python train.py --num_hidden_layers=8 --norm="layernorm" --norm_eps=1e-06 --tie_word_embeddings=false
Below are experts of layer 3 (counted from 0) of a mixture-of-experts language model. Rows are named router (the router's row for the expert), up (a neuron's input weights, with its number) and show model dimensions 192-255. Each number is 128 + 24 x the weight over its row's rms, rounded and kept within 0 to 255.
Before each expert's rows: "comes after" lists some tokens at least twice as common just before its tokens as in all text. This comes from a sample of Wikipedia text that the model never trained on. Tokens count by the router's weight.

# expert 1
comes after: " A", " I", " E", " O", "A", " G"
router [111 105 130 118 118 114 124 131 180 133 156 127 126 140 146 116 122 126 113  88 117  70 143 113 132 129 136 110 124 120 121  92 139  87  93 110 147  95 103 134 135 179  93 148 116 102 113 131 133 136 128 138 138 141 138 140 150 143 142 138 104 111 127 117]
up2 [151  93  93 182 107 106 143 113 127  63 101 136 112 125 153 111 134 126 122  97 142 117 115  98 173 137 138 163 106 113 137 119 145 162 143 167 126 153 129  96 142 111 152 118 135 159 115 124 128 100 145 115 111 134 102 152 134 115 109 157 158 169 153 182]
up3 [155  91 133 135 168 155 133 108 139 116 131 119 120 125  88 126 134 133 135 157 118 113 185 170 105 132  96 160  97 150 114 129 126 129 142 128 111 170 178 169 164 106  95 123  96 132 124 109 117 111  76 108 135 109 148 161 113 117 121 164 133 130 158 134]
up4 [152 127 168 108  82  99 162 143 129 105 156 113 140 102 114 172 120 100 116 174 107 115 115 151 112 154 100 142 130  97 178 139 127 147 113 144 134 102 138 135 119 140 118 172 165 110 128 123 115 120 134 110 157 135 101 127 128 129 139 150 125 127 159 124]
up5 [ 78 123 133 106 120 103 120  91 154 144 180 119 155 150 154 148 127 136 123 160 123 136 171  94 100 149 141 156  94  85 164 117 116 143  94 102 120 161 167 141 104 146 158 150 149 135 126 145 139 109 128 124 143 103 128  96 142  76 108 142 155 136 125  68]
up6 [120 130  94  96  96 138 154 143 106 131 164  90 120 126 129 100 176 123 154 130 160 136  94 118  77 109 118 126 124  73 164 123  71 174 109 120  81 190 153 135 147 164 116 158 133 134 121  98 126 107 142 151 122 141 107 124 110 130  95 129 170 141 106 132]
up7 [176  92 138 138 139 114 124 193 122 157 119 126  91 130 157 100 131 131 105 123 154 101 139 113 155 107 136 113 111 104 145 137 131 119 105 101 124 118 143 131 100 142 158 150 142 168 135  87 105 103 148 112 116 122 110 114 117 147 130 142 151 128 122 108]
up8 [102 147 138 107 130 123 187 137  71 136 159 136 130 109 111 162 114 160 140 178 111 138 109 123 128 122 124 192 150 104  75  95 128 163 139 161 114 137 118 178 137 147 116  87 102 165 108 110 124 113 123 129 162 122  98 148 128 141  84  76 129  87 104 133]

# expert 11
comes after: " P", " M", " p", " m", " T", " N"
router [166 161 103 102 107 120 133 164 129 144 124 104 120 172 152 177 108 121 143 111 118  73 126 147 167 158 137 131  58 131 152 132  93  75 105  90 144 120  96 121 180 154 156 143 123 128 130 121 133 126 100 114 124 109 141 153 120 109 124 163 108  98 164 145]
up2 [184 156 136 125 112 132 130 144 129  97 122 105 134  93  87 120 148  94 101 138 129  82 124 137  73 126 112  95 167 168 154 162 132 119  98 114 119 156  96 113 139  79 109 158 139 112 146  41 142 134  94 153 184 145 159 144 182 125 154 107 122 103  98 132]
up3 [ 71 140  98 140 112 145 160 123 156 114 139 150 123 133 143 130 103 104 165 191 110 154 122 132  78 142 131 153 134 171 157 132 168 139 157 180 153 127  91 117 116 171 136 102  97 154 159 132 132 143 144 112 140 118 139 128 161 112 112  92 134 114 166  83]
up4 [138 107 109 138 124 121 125 127 150 156 137 122 104 103 149 114 143 190 113 125 106 129  61 107 122  98 138 115 109 118 102 116 159 149  99 117 117 129 152 151 119 134 173 126 101 134 188  93  99  82 104 107 119 153 113 142 138 117 121 121 130 161 138 154]
up5 [157 136 183 204 183 136 129 119  83 122 128 120 144 147 174 120 118 114 138 147  73 126 137 126 146 136 114 181  98 127 120 145 131 106 154 128 116 112 132 168 122 146 111 144  98 143  84 151 137 140 148 120 158 141 153 117 171 110 116  59  97 131 131 109]
up6 [123 128 143 125 124 103  97 163 136 118 120 125 151 181 142 143 139 102 110 171 134 108 140 153 151 106 152 117 103 111  86 187 141 133 129 133 100 143 151 138 125 145 129 162 156 126 104 118 119 117 154 127 175 127 125 128 124 104 113  98 131 122 111  83]
up7 [110  86  91 143 174 127 129 133  84 138 118 151 105 127  93 115 159 136 155 119 115 141 112 145 146 137 160 133 107 154  77 106 129  97 140 137 142 164 162 161 175 104 152 143 144 148 119 125 163 145 144 139 152 140 120 144 128 126  84 122 153 169 141 155]
up8 [116 143 120 161 126 100  90 136 142 138  92 154 130  97 116 144 139 135 103 129 161 164 124 131 137 125 128 130 126 144  96 152 126 127 171 161 108 128 143 133 140  92 105 159 142 146 154 126 134 126 135  89 116 183 165 130 148 132 116 140 115 109 102 141]

# expert 8
comes after: " of", " in", " the", " for", " to", " at"
router [184 122 154 108 136 150 111 153 130 148 149 125 122 122 115 163 127 126 130 140 117 169  88 134 150 111 137 156 140 125 164 109 162 139 122 148  72 169 132 124 158 147 105 132 145 139 108 147 134 124 157 115  67 124 109 137 129  93 139 128  99 153 113  64]
up2 [175 164 119 136 104 115 131 133 125 113 112 146 145 138  51 136 120 143 164 138 158 123 140 135 137 173 124 133 121 141 126 199 146 125  89 148 153 105  97 155 125 110 171 172 128 143 114 170 142 128 124 119 120 118 116 160 148 125 140 115 143 133  92 149]
up3 [117 137 140 162 139 137 126 161 113 135 125 103 130 168 105  67 147 145 129 138 113 161 147 119 129 146 121 147 147  60 155 155 131  76  98 145 125 133 107 118  93  64 143  89 135 136 131 119  97 167 146 150 138 162 105 172 138  97 143 149 144  94 141 141]
up4 [135 106 143  86 159 129 151 104 127 113  86 118 156 152 155 141 137 136 133 104 112 143  94 173 151 150 109 139  87 108 108 134 158 130 151 153 139 119 133 159 138  97 120 156 129 161 151  92 108 130 136  94 129 133  89 100 137 123 130 121 144 112 129 126]
up5 [125 133  88 117 181 127 131 129 113 143 101 144 121 149 142 132  97 161 102 120 142 134 115 142 159 111 122 116 138 142 122 114 150 112 163 116 157 136 121 128 178 140 102  99 150 120  99 107  85 155  93 139 192 144 138 146 111 129 139 123 128 168 128 166]
up6 [127 144 120 123 140 149 128 130  92 107 126 104 108 136 162 136 108 120 115 105 103 135 152  86 129 126 111 209 108 148 163 119 149 151 136 123 111 120 128 108  99 152  79 122 143 181 126 141 151 143 169 120 148 125 129  90 137 109 137 125 121  71 138 100]
up7 [152 155  93 106 148 114 137 148 178 170 131 115 119 132 145 127 133 119 141 181 113 114 106 117 137 145 171 175 134 142 124 113 135  96 127 166 115 143 141 119 112 149 112 108 106 115 101 175 149 120 114 125 112 141 145 171 123 134 180 126 159 107 110 100]
up8 [ 81 100 102 115 104 168  92 128 117 125 161 135 165 146 159  99 108 119 179 117  97  84 145 129 139 128 124  95 117  86 131 122  80 170 105 128 116 117 129 135 133  85 145 117 108 183 150 146  83 125  77 149 129 135 118 125 157 138 114 201 141  98 123 120]